{"n_layer": 15, "experts_per_token": 8, "d_shared_expert": 0, "moe_layers": [0, 1, 2, 3, 4, 5, 6, 7, 8, 9, 10, 11, 12, 13, 14], "router_score": "softmax", "normalize_top_k": true, "lr_router": 0.000787, "tie_embeddings": "early", "lr": 0.00796, "beta1": 0.95, "beta2": 0.99, "batch_tokens": [16384, 32768, 65536, 131072], "train_tokens": 309300000}
Below are experts of layer 12 (counted from 0) of a mixture-of-experts language model. Rows are named router (the router's row for the expert) and show model dimensions 48-95. Each number is 128 + 32 x the weight over its row's rms, rounded and kept within 0 to 255. Numbers have three digits each.
After each expert's rows: "mostly gets" lists some tokens that are sent to it at least half of the time. This comes from a sample of Wikipedia text that the model never trained on.

# expert 134
router:190095154094184136144156094109099152127152094117149111130096135171108146175120092135152111144141094114085139134120117144099101113166121103084144
mostly gets: " oper", " gener", " investig", " particip", " loc", " don"

# expert 241
router:161097179163184148112116092164103117084159094087184071108120137174117168109103090080114108100110095090116184071159156185131139108144129145076134
mostly gets: " concern", " discuss", " agreement", " relationship", " evidence", " investig"

# expert 9
router:058164132142144170094158120096100107119096131108162148101140109150090171112122132144121095121117138085095149103147112091171140152179116167116144
mostly gets: " brother", " daughter", " The film", " company", " father", " troops"

# expert 214
router:143118162189137186151132106151166187112143156092069108158137153178187171177130089205081110101116104115158137078148075142149171168103117149131165
mostly gets: " PlayStation", " comment", " wrote", " Crit", " New York Times", " online"

# expert 253
router:132151136143110125145170147153160096134180138120123137137138071179142133076170152108130130159156110086116090139165120076158152164158204110160162
mostly gets: " Medical", " Military", " Economic", " Adelaide", "ivic", "ultural"

# expert 34
router:172126154171155135074081142134130129127150143128106070083144085107124161159127154145082155168127175176104154174116159096130142067198137158092143
mostly gets: " located", " was held", " took place", " is located", " was established", "- Headquarters"

# expert 25
router:156144172098169143158136157148107160184161155099128112128170117131152108087165135097129098145091145114165101142112160069136116132163140097160125
mostly gets: " (age ", "°N ", "°S ", " US ", "136", "- Authority"

# expert 99
router:142186107127164139111119130065101171139165100176153128187123123151139092138117104088157095133120067113098079168118106159115140112118128150097141
mostly gets: " Bh", "aksh", " Singh", " Raj", " Abdul", " Shah"

# expert 225
router:115066136131152171168148100149113096087123108136123105153167087078102111140145095117101156173128144094108175149082155177109155189084197128107075
mostly gets: "- Kingdom: Animalia", "|---|---|---|---|", "|---|---|---|---|---|---|", " Apps / (Gls)", "- Phylum: Arthropoda", "\n"

# expert 72
router:133160143099120094151129097153090122129180134121071151117186109127132182079123186135143177084156106159088156122149123095129151155107067160136138
mostly gets: " they", " has", ", which", " it was", ", who", " It is"

# expert 77
router:132117117099135149140147097139175102163161169138175122133121147152122105129148154087119177158120139152149154128103086138059155177075203058125145
mostly gets: "% |", " |", "i |", "L |", "; |", "|---|---|---|---|"

# expert 131
router:115103133098159138148101117159089157129175116183095155086203146156109163112082165132133164109111157140116141142127137138110135114105067125124166
mostly gets: " was", " to be", " is", " were", ", was", " it was"

# expert 118
router:174080141096144128175157101106091151133146154071103173190135131066152187177164143108113147104176180137119128201126069088126118133157145126136173
mostly gets: " railway station", " railway", " Railway", " electric", " rail", " bus"

# expert 250
router:155127115160103094091124077159104179059108118169101075125114169115148136056149142166100154133176149129111065147108102177141148150086127158136156
mostly gets: " winning", " Men's", " men's", " won the", " in the final", " Olympic"

# expert 165
router:155077156114149088085167200163152078132148130098046127108153132151126113139139132091121129175083139154113063089163139102079101166144098123168128
mostly gets: " in the early ", "1", "2", " late ", " early ", " in September "

# expert 153
router:110164136157126161078117134157057100146159114047185171112116137135124162148135099119084144105160133139120158126164172123181111125169117169077145
mostly gets: " fund", " resources", " services", " agreement", " was built", " evidence"

# expert 24
router:149161159182099141086122076162114092117095165084194124123104141094157189153108104131083121123088113145113114124131100164085113146126129121086151
mostly gets: "| Year", " | DF", " | Title", "| Best", " | FW", "| Party"

# expert 221
router:134104140084131115149167111126134100222164177096132124087139124116107070153133133067102167143164127166138130087154131155115159124107196063122140
mostly gets: "- Born:", "andidate | Votes |", "er |", "i |", "; |", "== See also =="

# expert 1
router:182110080161150140165167116129178106107078147142147180095176144137158154139114143144116163098117099093115108122174125084136162139176153149114180
mostly gets: "\\", " \\", " $\\", "frac{", "}{", "{"

# expert 20
router:116102121142178141111150144116139066104140089103122134117115142097109088127124109129119114169106140138088159151103156174096164194070166089093087
mostly gets: "\n", " ===", " ==", "\n\n", "- †", "ation=="

# expert 176
router:133075087134106138115147110096162078135169200126102125117099143103134122069189137176108090207130088091164145157077109137106127088144156106136144
mostly gets: " during the", " at the", " In the", " in the", " member of the", " University of"

# expert 201
router:161076144113097106165139110166119112157164108085123125090146114191154151096194125127120102122120100115185127149137151099123163113175114149136148
mostly gets: "°N ", "°S ", " | Sp", " medal – first", " Chevrolet | ", "RHP"

# expert 232
router:104114126144116168171137122119173142119054129162154127132164099180120113168130180088140118105077105113113079096104145124135118096112135142103123
mostly gets: "- Kingdom: Animalia", " et al.", "ová", "optera", "andra", "ensis"

# expert 224
router:151125069128119154177123073100175130081115159068164138146129124152115184118137078178125142106089102144175173173119127164148099133165106117179150
mostly gets: "| Total", " km^{", " ·", "/km^{", "| Total votes", "- Date of birth"

# expert 51
router:153122144152139132126131123135166108121151106105140185165116129103125164137157125156120166156162145158138163170084160091167139077175119126095134
mostly gets: " used", " opened", " took", " taken", " sold", " built"

# expert 12
router:080127110137122097073087122139153143091159141117156112120110134149149168140122121077096099177122111085116108074160144060187140160153138132102155
mostly gets: " bishop", " of Saint", " Queen", "at of arms", " god", " freedom"

# expert 251
router:120196194157107109158108141144090085087127105127123116142163167148172116112137104147076144103106131134179152145134157138149142122130211108113147
mostly gets: " IS", " NA", "; N", " MP", " | N", " of the N"

# expert 86
router:166128119148101167094135108165130160116101090095126115128142156088137172138095134135106131098126184188138124133152088126180117115164132142104154
mostly gets: " water", " radio", " screen", " television", " production", " box"

# expert 150
router:139112120121165120107112127181140165130111088058105105118090131167167121148116158099190096090141111125113130179114072165120107155071141196096123
mostly gets: " McC", " Ell", " McK", " Bart", " Bry", " Jeff"

# expert 138
router:099113123145155078182093100144207183143134149171109117167069099148168113132123094143079157157095111108115126116137139149147100171159141142123149
mostly gets: " Spanish", " Asian", " Mexico", " African", " Russian", " British"

# expert 23
router:078103108109165168140146118168154128093156126168165144161119134098077100109159119137133148101151164144183191165160160087181152090129081084128083
mostly gets: "% | ", "\" | ", ") | ", "| Win | ", "- • Total: ", "; | "

# expert 93
router:134118172158142132084132096160114113140105126110154174159115119109141162144158130121103152150172129118104144162099175114182151115126100153119124
mostly gets: " began", " made", " started", " took", " opened", " used"

# expert 71
router:136088150117100094147118126145076089112140112136125149104165148111111115168126144184119132188094118181060162092175156084081161184087192081081127
mostly gets: " ==", " ===", "==See also==", "|---|---|---|---|", "|---|---|---|", "|---|---|---|---|---|---|"

# expert 87
router:169144143167133097162181137156171131198118113051092084136170121142171118146135095120103114168107095139154114117126162116194089124170136129103145
mostly gets: " on December ", " | October ", " on July ", " on May ", " on April ", " on June "

# expert 127
router:110101117138156092136162176086084065166116180165091102118143109133088102139128174138120160098135161133175161101120134106106091097141181062168156
mostly gets: " such as", " known as", "- Preceded by:", ", such as", "- Succeeded by:", ", including"

# expert 158
router:096154152148096099139134086129141099176136156137134142144129135131152108109164092160095173134146114155155123133085088113169120098096149076157157
mostly gets: " use of", " Minister of", " School of", " using", " one of", "ies of"

# expert 69
router:141088157145115136162107221129188151097148138148110107177178141097111096134163177076113186136107119123168159142154118086109107113142098170117134
mostly gets: "50", "120", "350", "46", "48", "60"

# expert 185
router:151105157106157138193103091100109079078155161179133151140131145065129120150187079119094143098122079154090167131115150114099101137093114111180138
mostly gets: "- M", "==S", "| M", "==C", "===S", "- H"

# expert 206
router:125087156134128189143153107096152115162133106102089096103136157124124152089110203146141117087106088131127124091144199090078173113183093076175156
mostly gets: " d'", " de la", " Gi", " José", " Juan", "ión"

# expert 179
router:162134149104129074123161141156135109074136101077193148099109130149163119135145067137111193130099117115103145140167135101136141130132070128173146
mostly gets: " what", ", which", " because", ", when", " if", ", where"

# expert 168
router:153148157139185162131141089128186077080131133104140126148127107085107128139144110114109088181113113106092172163084114190113165194091188089095057
mostly gets: "\n\n", "\n", "ography ==", "s ==="

# expert 229
router:164119155118117163131203121172110096087154122143114097164088089119098171129115124100085134078199172109086162184084111110090157197157156158084162
mostly gets: " pl", " l", " sl", " the b", " cr", " a b"

# expert 198
router:148079105134126119174136088170118200112076078114181122107090090114199111147143090082189135134108206185140137161094091119099154116123109145127169
mostly gets: " large", " small", " low", " very", " significant", " similar"

# expert 97
router:145132124139170138155130170099165108200088163149151100089166117082075107165133099169100110082116121091090147085212149090126155135133138154139165
mostly gets: " [", " | \"", "- \"", " '", " “", " \\"

# expert 136
router:118118160147125118177093109180178117148118148150078151087059147147177109138156108131105168184093123107087122092110149100148096105175145175086140
mostly gets: " in the United States", " Mexico", ", United States", " Germany", " Philippines", ", California"

# expert 182
router:088117150145171175163139097153150094082151140166156129151164119098125095120153116079091111147102143084091148143081170164105150178101165161093088
mostly gets: "- Kingdom: Animalia", "\n", "- Phylum: Arthropoda", "- Date", "- Sub", "- Height: "

# expert 79
router:104103074129128130158100133076179139172128164145110124074130143149136100101187116131101129180092135108097116164091137069063096085190127144099156
mostly gets: " province", " Location within", " County,", " northern", " beetle", " endemic"

# expert 111
router:158175138131119102139149131162171123157160142112105170117172085161151162102161173091124104173127157087126098145148108066107160163169144156183160
mostly gets: "sby", "apolis", "borough", " Avenue", " US ", "soft"

# expert 239
router:135157180150080124130096129146101110108125170158138151141165159131159139147103137110087162128080105146132183130167123124175151172129126125117178
mostly gets: " UN", " IS", " NA", "DS", "BC", "AF"

# expert 217
router:148100149191148161113105095164152162136097104134144137133147103192181109145140197095119093108111119089099088163143079173169140141100122164133129
mostly gets: "ová", " Jr.", " Jones", " Johnson", "ović", " Kelly"

# expert 194
router:128119182103170133108141138111165073092159129093080125157104152092124090155130079154141114157106095128094141187087079179083145179070153072102085
mostly gets: "\n\n", " ==", " ===", "==See also==", "==History==", "s=="

# expert 226
router:133100142105151106154144096165159091115181141119189080084091159171119114076118139184136117098140074132084161112112112095092114092093115154113123
mostly gets: " exp", " inv", " rul", " caus", " prov", " requ"

# expert 192
router:120108101121114178170122163157121130103131154091119155121106095158161100088129118118167113078138117112184074164142149101145159175119102191136132
mostly gets: " McC", " O'", " Fitz", " Mc", " McG", "°N "

# expert 3
router:084141085085141120173152086138077174143163134161123108144185124121070151054150150126135188110147109096113163160113166151136124117099082184130137
mostly gets: " It is", " he was", " were", " they", " He was", " who"

# expert 208
router:105146169171106118085176087173123138101097128201077135142133179102110104144123115147094049104084125154074137140160083102080162109125110159050140
mostly gets: " rec", " disc", "-w", " co", " Disc", " Rec"

# expert 117
router:095110174160133155167117088142173134091099184119131168160102148132178142147147111138079113089084180074120108105159129124120119141140155126083145
mostly gets: "| US", "| Best", " | United Kingdom", " Albums", " Albums (", " Billboard"

# expert 47
router:128111146086131174160119110073111111126107131149071134099071107118123137115155116159132114115137108182138090105082086151162170149108125135204149
mostly gets: " is a", " was a", " to a", ", a", " is an", ", an"

# expert 49
router:102105160155148124143133095125148192147158126139136114139125107110139095102125198095153122168097103081119137133181161160140160108141142163154155
mostly gets: "kov", "ović", "ová", "ić", "č", "ğ"

# expert 90
router:174140105053138111062168135149159196122119116125119129118113105102136106154131134078122068134111150113126157130178184067136106134114085111116163
mostly gets: " Pres", " circ", "nut", " pres", " cur", "col"

# expert 101
router:062131152115153110208127086122164100179133145187086089133143147129148078127123116121131113168107106095096098111103157107151132155102136164143142
mostly gets: ") was a", "- Died:", "- Occupation:", "- Born:", "), American", ") was an American"

# expert 112
router:170098161156150156165093118171113136117115096124151118188174140131089115143163174076124115120104202078127168125140120100193175091128116081143113
mostly gets: "| Win | ", "; | ", " | December ", " | January ", "pisode ", "\" – "

# expert 8
router:135184139136104112148153116170139201181153087111109140115142102162167125090133121106118092143137119099101079121194105080129126106165167173138129
mostly gets: "ñ", " Yam", " Grim", " Hil", " Buch", "hol"

# expert 162
router:124080200092162143168120094087116081160088176178135118142164132128099058143166106149134131071082118095120092181175105109143148141073116154107148
mostly gets: " \"", " (born ", "\" (", "s (", "a (", " | \""

# expert 100
router:159096125108173149132122123132155168111117138168153137128153182182132167135123131088150116094092151163079160137078143082134189084159155114097148
mostly gets: " caus", " employ", " discover", " investig", " observ", " applic"

# expert 246
router:141131154109115111099163127088123131095106095116168125124124108204147160161051132111141081145133139085107135108136114139126119112101132132095142
mostly gets: " Robert", " Steve", "- John", " Jean", " Philip", " Serge"

# expert 189
router:186181063096140118143148096101140178185186130151130107106139090175142135170157100144110124103160091119090070135162166113118124107182142125108149
mostly gets: " Raj", "aksh", " Ug", " Bh", " Buddh", " Guine"

# expert 170
router:134142090063119157139072160119152115159126117109121087134155146174114091169060200171121130167093098125072153110115089118069150111087173058115148
mostly gets: "es.", "ation.", "ing.", "ers.", "\".", "s."

# expert 184
router:132125098164108164091096165115143168087082055117135136119131111123109165146101106104092182087096143149158157093148179098132079087165158162087143
mostly gets: " cells", " areas", " lines", " vehicles", " patients", " buildings"

# expert 147
router:148070105112161168145150180115193170127064134162156127109119118149133105114129161079156098100088090123093066123087201103052116116150097130079145
mostly gets: "idae", "ensis", "acter", "cul", " mus", "inae"

# expert 40
router:129128143169136133180147108087164125144148092151142048094185131082135179087142166142082096110110105118090111152168183115102107146142141107148160
mostly gets: "----", " round)", " Rovers", " Elementary School", "ović", "borg"

# expert 177
router:162140169132123144123133105149085138132162174090203092096160116103080172171156080136139094151088124121105159144141179078111146116171121162054141
mostly gets: " dep", "- Architect", " Dep", "- Headquarters", "- Found", "- Location"

# expert 10
router:132106153113168148088099115085128095073101182107079111141138126082131110188178106140096096112122058140099170154139087160096143155101106053101117
mostly gets: "\n\n", "==S", "==P", "==C", "===S", "==E"

# expert 191
router:174100183134105136150149116157082152080108172138139114135084157133099164120139136122135108133150094124162125144127082181098147124086116093083138
mostly gets: " | Qualification", "|---|---|---|---", " | Pld | W", " releg", " | GF | GA", "| Pos | Team"

# expert 140
router:103136133177132169110131128108103144109145055091101142127119083159111185140100082116113149134105111150144150111174154103152121143111151169105140
mostly gets: " touchdown", " problems", " issues", " efforts", " films", " attention"

# expert 124
router:084085080099131138177135087132111111107148115156151160126137180169096144096145116101099128073096091115140154166135157083169174088110102113110086
mostly gets: " | + ", " In ", " Act ", " place | ", " / (", ") | −"

# expert 76
router:116085097117145203171162105129109144129171136182151112132172075070184136129130123076124159105138118180129167157066188101174131127156169092137138
mostly gets: "°", "′", "″N ", "Scientific classification", "- Kingdom: Animalia", " ft)"

# expert 146
router:126100102087111114158162131046146077137167155112117092101085123117132141119175134169146086206177147086160148115103123136106172137120165133192154
mostly gets: "The", " on the", " that the", " to the", ", the", " by the"

# expert 164
router:129134143151157153166153211152179175096161128102130143151186116103138140169114154118113154200118133160149141139068189072142134108113106089133124
mostly gets: "130", "155", "139", "600", "333", "300"

# expert 105
router:170115147084195171103188102171091099084170134132071073160163162118149164150180118065091139106096119110166175125145086141111082134158123122079162
mostly gets: " st", " St", " | St", "- St", "-st", ", St"

# expert 237
router:073093116098143125182122112101132168176133178169171094142177154092104097149184092085094155194141091089139144144135156081092137113123070134108136
mostly gets: "- Coordinates: ", " Oblast", " Location within", " Sloven", " Pradesh", " Alban"

# expert 121
router:135128146128164133143194103164128206161169108152165140121093117189151114087067132096145095159131127081144158131167153112090141100097101103103149
mostly gets: "qu", "è", "ñ", "if", "cel", "él"

# expert 190
router:105106162096068100090116126124109118091130160137157129159143134170095103149135120171089185100177093163116168119118114168129142096106132119121151
mostly gets: " when", " during", " due to", " because", " until", ", when"

# expert 36
router:171123166133093117127125185155141109130144109089128135183161148124165124126188121117128210189129116109178162126167075127128195106198086122189149
mostly gets: " seven", " four", " six", " five", " three", " a few"

# expert 135
router:130192154138106134126153099177149098095144190157153155078099136075133143129174103128118151107158098116142175156146071173055141160093139118138149
mostly gets: "| Year", " % |", " | Name", "(s) |", " | Date", " | Pld | W"

# expert 247
router:133102172089117118129173197147164075115141144091111093131165163105081125102148137111098155127100102137147072178110124093141150132159101151160135
mostly gets: "1", "2", " in ", " in September ", " in August ", "In May "

# expert 244
router:102086089105141150154205112170146144148116180101184129166090172149140124122146081139110179116077072098146159170117155127095110156176092134147139
mostly gets: " census", "Area", " population of ", " Census", " As of ", "| Turnout"

# expert 187
router:132077163084137153172136086116135160086113096144085118141127115192107167085089115137083145156092081139147135110178167134155121095173114102158128
mostly gets: " | - | -", "0", "½", " ISBN ", " | — | —", " | Apps | Goals"

# expert 14
router:191111058139147105139178116132140179106124145093161211103082133120080152109110152098080122151145129147091101171116102133149158158137125150118185
mostly gets: "askatche", "pur", "abad", "ville", " Richmond", " Creek"

# expert 116
router:134083170151136159112128093175101172125147140034133127183206153106097157172189138133093066110111173107128120110079063106102142059137129121110153
mostly gets: " re", " re-", " bass", " guest", " soundtrack", " was released"

# expert 142
router:141088148151074155115070160149126168116125108151146087161155117115093137044135132115121171108133110164198156149198076165164144060135085138115093
mostly gets: " | L ", " won ", "ers | ", " | — | ", " Stadium | ", " | W "

# expert 39
router:157124142136165144094171127162136179113151129127148101141098120178135107156100108061152066116090157081133133114180179103124176079088122109098152
mostly gets: "icul", "ogen", "leph", "ilit", "iab", "oph"

# expert 46
router:130074128077176105120114151100134088135126159177153178113145136128097054089115108122130127075098092146129102188201092116136146167105093095139164
mostly gets: " \"", " un", " | \"", " '", " “", ", \""

# expert 186
router:111114109132147128161121100159152142105116115123105121080139067155172121095132119111110094140103113103162070132173144123118115098152138090112125
mostly gets: "°S ", "°N ", "- Authority:", "- Species:", "- Binomial name"

# expert 58
router:068146104128123163083119129079111104093079085157166128149141139165089134160115079138147101154120153074093177108120167130164126111119122191082140
mostly gets: " politician", " daughter", " students", " brother", " friend", " wife"

# expert 103
router:165115172178156109118178153139095114151169150121105105127143150123146145102114155106113124193071110115131119109164160166130099137140137117154126
mostly gets: "009", "992", "008", "015", "019", "012"

# expert 56
router:174108164138091072111105136159148140101109107133092105156108127105118137080162156168078106098103144079145142170139069175108160103100106161143148
mostly gets: " men's", " baseball", " NBA", " basketball", " NCAA", " NFL"

# expert 238
router:099101110116137114175101117113144086176090189090155090128130116154124161137154148127160120169135144097117107103114117096074111061180182049158154
mostly gets: " University of", " at the University of", " von", " de la", " in the family", "- Genus:"

# expert 180
router:127173140173124156143062135157135157098177136130146108149180119099112108190092168125102132138093130146179131149154157166197147172165166121154162
mostly gets: "AR", "AL", "OS", " FM", " pm", "DS"

# expert 169
router:072086154123147108131127140049100174175168122117129111163099150098126162111110135122122141125133062098172056134087160099108118113088137109145149
mostly gets: " ep", " Ep", " Ap", " Ar", " Fel", " Il"

# expert 161
router:156104168173129098146052151155137111127144151122129174076109086094105062112160116176077137129105126124110111150118134160176122107097131168174144
mostly gets: " | I", "- I", " (I", ", A", " | O", ", I"

# expert 183
router:120195140167121132064104134131120162126134075063097166117119121154108191072139140143101127146128137108091127097144163128168102103150141176111134
mostly gets: " him", " arrived", " each other", "ed him", " in New York City", " them"

# expert 27
router:139173142116077169071112125124143115073129090122162130125160106168126178132122158090173104145174120108097105078175082101167137154111105150154146
mostly gets: " that she", " his father", "anny", " Jimmy", " his wife", " Josh"

# expert 227
router:162098119158122136130153103166159138117146091097170098085113061103189112172152174127150144120081136211106119188078097137099140083119121175113146
mostly gets: " very", " long", " dist", " real", " short", " deep"

# expert 44
router:170113090097111132129161166099153148117088154202155131132092141176145094146150125073154053072072085092078093121072186083085133105135123110083148
mostly gets: "Scientific classification", "Species of", "- Kingdom: Animalia", "idae", "- Phylum: Arthropoda", "- Order:"

# expert 173
router:127128147178153126099174107144103145159165090073141119121084154121164131107115122110110140203088082100119145157081148161178124156135123169098140
mostly gets: " general election", " months", " years", " same year", " years later", " two years"

# expert 61
router:196090148164152161121147084164155165085182153113170117129068107206109088127109116067133124162154125103134131121126165078129112091141086080081145
mostly gets: " ed", " inher", " compar", " prohib", " Vict", "arant"

# expert 59
router:128117182132094167132112214137152167133187116108130113145155116132123136108168117153155177144157153172173170158172132102133152097135064126110148
mostly gets: " more than ", " twenty", "300", "120", " over ", " hundred"

# expert 29
router:082109170086161139050102075090117149163089119158141106193150131105143141124066080120169155156120097057188098155150110126101164115089125109151159
mostly gets: "а", "и", "е", "kov", "š", "р"

# expert 252
router:152152167150157125169154104169122098127139153081189102090143101149149151103155095117097080168087139094154091149155112133114114164204115125127098
mostly gets: "°N ", "et ", "- Binomial name", " | DF", " | MF", "°S "

# expert 202
router:134093180129185154130153090208115145102118111084158131156094138169143116121163076163106139152139093059113154142138184144139180141098082097128188
mostly gets: " wrote", " worked", " took", " did", " announced", " brought"

# expert 234
router:138119125127129157092098111136138098135087102151140143093058105132136173160067075086145134134101118134127095125169122094163134131118132164127152
mostly gets: " political", " health", " social", " legal", " medical", " economic"

# expert 6
router:155110153160125126106094120141133089121108137133169080126172141097079175048124158146126117140126115091144125131151115152101107150138088104174113
mostly gets: "= ", "| Win | ", "| ", " place | ", "- ", "| December "

# expert 94
router:077089179158098137153125101105127129118141101146119076115140168101072163061157125183087100150111092089133103144131145174154088114155185118134152
mostly gets: " Premier League", "Senior career*", "- Years: Team /", "isclosed", " Champions League", " UEFA"

# expert 19
router:149120130148130114150162115081133090139155156114159125097122086163152134074147133143112081169113178093172127139171109122073133143122189065130139
mostly gets: "- Binomial name:", " in the family", "- Full name:", " Court of", " Racing |", " | Yes |"

# expert 174
router:175106073065122127152147163099110149088140131106155110146165164166126077161031167105110175141088098132102171123116106087058135107115179105129122
mostly gets: "es.", "ing.", "ation.", " season.", "ations.", "ion."

# expert 104
router:109119129152115104136108134134126174160097102118140113163087125098158131141159112151179177160125132136133131135113070159105134120139086157181165
mostly gets: " several", " many", " various", " some", " few", " large"

# expert 167
router:154138059182142157146090148100123137142179097160163119168152131157100074141122125119156128116108096131080095146151152174124089128096097129128150
mostly gets: " Abd", " Bh", " Kh", " Abdul", " Shah", " Raj"

# expert 255
router:173162105124147146151148100069146108177122117119127120159139117146135141099115152125178132103113111128134077093139191123121138118174089145129152
mostly gets: "- Species:", " in K", " of K", "°S ", "auk", "emic"

# expert 137
router:087124149178101164064154149137097153101165084081072099122148142134109170135156146102073055145087188095092141105153098134138096090162179152125154
mostly gets: " album", " soundtrack", " song", " studio album", " documentary", " Love"

# expert 145
router:122112069158154101100111154110115181085137071166170114111133189148149073168164166096095144149122174157053101196163117101140158140125104141093155
mostly gets: "iang", "heng", " Ng", " Singh", " Bang", " Kumar"

# expert 133
router:129114154158161160139179111153149102176071115101095111104147187114104120105099174119126079094123087135120077102139210086103131123139137137112161
mostly gets: " et", " d'", " du", " von", " la", "ä"

# expert 95
router:111102156129100155123102132093109137142154187088090174099100088155112141085142100167083195104137104182110145130097093089133109122099093100126159
mostly gets: " would", " could", "s to", " to", " due to", " without"

# expert 54
router:101113129114159115071147161122082103117148108127120160143185131157165048094129150079113060132096135113101100112170096090177101155150096104138155
mostly gets: " \"", " | \"", " early ", "- \"", ": \"", ", \""

# expert 154
router:112075124149086176115155086128101109091141169131071078128130148136152141128185149143078044147126142126154088103114055142132153101126170128168148
mostly gets: " | \"The", " \"The", "| Best", "| The", " | Best", " Your"

# expert 125
router:181119163116128085059127129128085178118144078158144079126171151106149097093163170095119160178140137108105180131137156083148076171126094118108152
mostly gets: "°", "′", "', ", " (aged ", "- Coordinates: ", "' "

# expert 62
router:085120126083127115094160117126053126129128161094192114161122126151131081135120121141123139178122067111098162115128122185120123126085153126116139
mostly gets: " until", " While", " because", " before", " him.", ", after"

# expert 42
router:087101131168162103159098156167136121151164133100055127099073170081138077104150075083129104111163131149132149129083170160143095124158140163135145
mostly gets: " in S", " of C", " of S", " in T", " in C", " of the S"

# expert 245
router:090124131133147164097119107170149184142072079101116154147162100186167091129126181089156104148122100108088092159117060156140167154110118167117134
mostly gets: " Jones", " Jr.", " Johnson", "ović", " Taylor", " Clark"

# expert 215
router:148151161180138137080104103171093111085152060112161164170135118122174143114138124145135103109175143109089140131166179146157155109103121145131132
mostly gets: " took", " worked", " brought", " went", " provided", " gave"

# expert 119
router:098135140186114125117125142137176132102157146175015149151180148133167175162141102147075066150109166106140127151156067118175090142140162134106152
mostly gets: " television", " Television", " film", " drama", " Baseball", " TV"

# expert 38
router:186138125182160107132090166157143093123132143182133120182166117128102103182077164094081124109073137097136152151153124088194136112156170125116156
mostly gets: "_", "_{", "OS", "}", "X", "EM"

# expert 26
router:156127111126118127185133099066123145091099124177161099147162149170067065075153204190126099085090109123150117072175140117158165062171123129149129
mostly gets: "^{(", "frac{", "; —; —;", ")}", "; Ret; ", " | X | "

# expert 63
router:107155115108149097173136094153150184092081182121183121123143161123124159198107091134105149096075123080109146155105155077122151109105094096091154
mostly gets: " JP", "- • Summer (DST):", "- Class: Insecta", "- Sub", "- Species", "- Architect"

# expert 96
router:153186144136147175148159173117187135105114168106153091147167130119183108120094133081124172075104103098177155150114167085162156121174162148104141
mostly gets: " $\\", "frac{", "}{", " \\", "\\", "/km^{"

# expert 31
router:123140111196110084142096114122157174107168113162078129148100121126136108067157182132138084138117152095127123164108091190119155131139180122139138
mostly gets: " | @", " San Diego", " Athletic", " Wander", " Philadelphia", " Giants"

# expert 205
router:153070106139124144150131083139097130096108100128157166192115150104074112158134146129077157146104058133110189095113119148131169151102160116151176
mostly gets: "L |", " | —N/a", " episodes |", " | English", "; Won", "}$"

# expert 151
router:118107131074117110122084111127111073191138096177077173153118170103142113081144093169208085095146124138195139113110132124147142108159072135114138
mostly gets: " In ", " in ", "In ", " in the ", " the ", " of the "

# expert 196
router:125108142092079123162157108081105101102131153150073118107079130092140172103167143187124134151137082138140126103094074166159181126094136149195145
mostly gets: " that the", " his", " is the", " was the", " was a", ", the"

# expert 203
router:158125116095164167104132104147112170095142069127187088152118172105182107129114108131144081094130150167088163112136093076073153089128122169092143
mostly gets: " perform", " kill", " pass", " lead", " discover", " follow"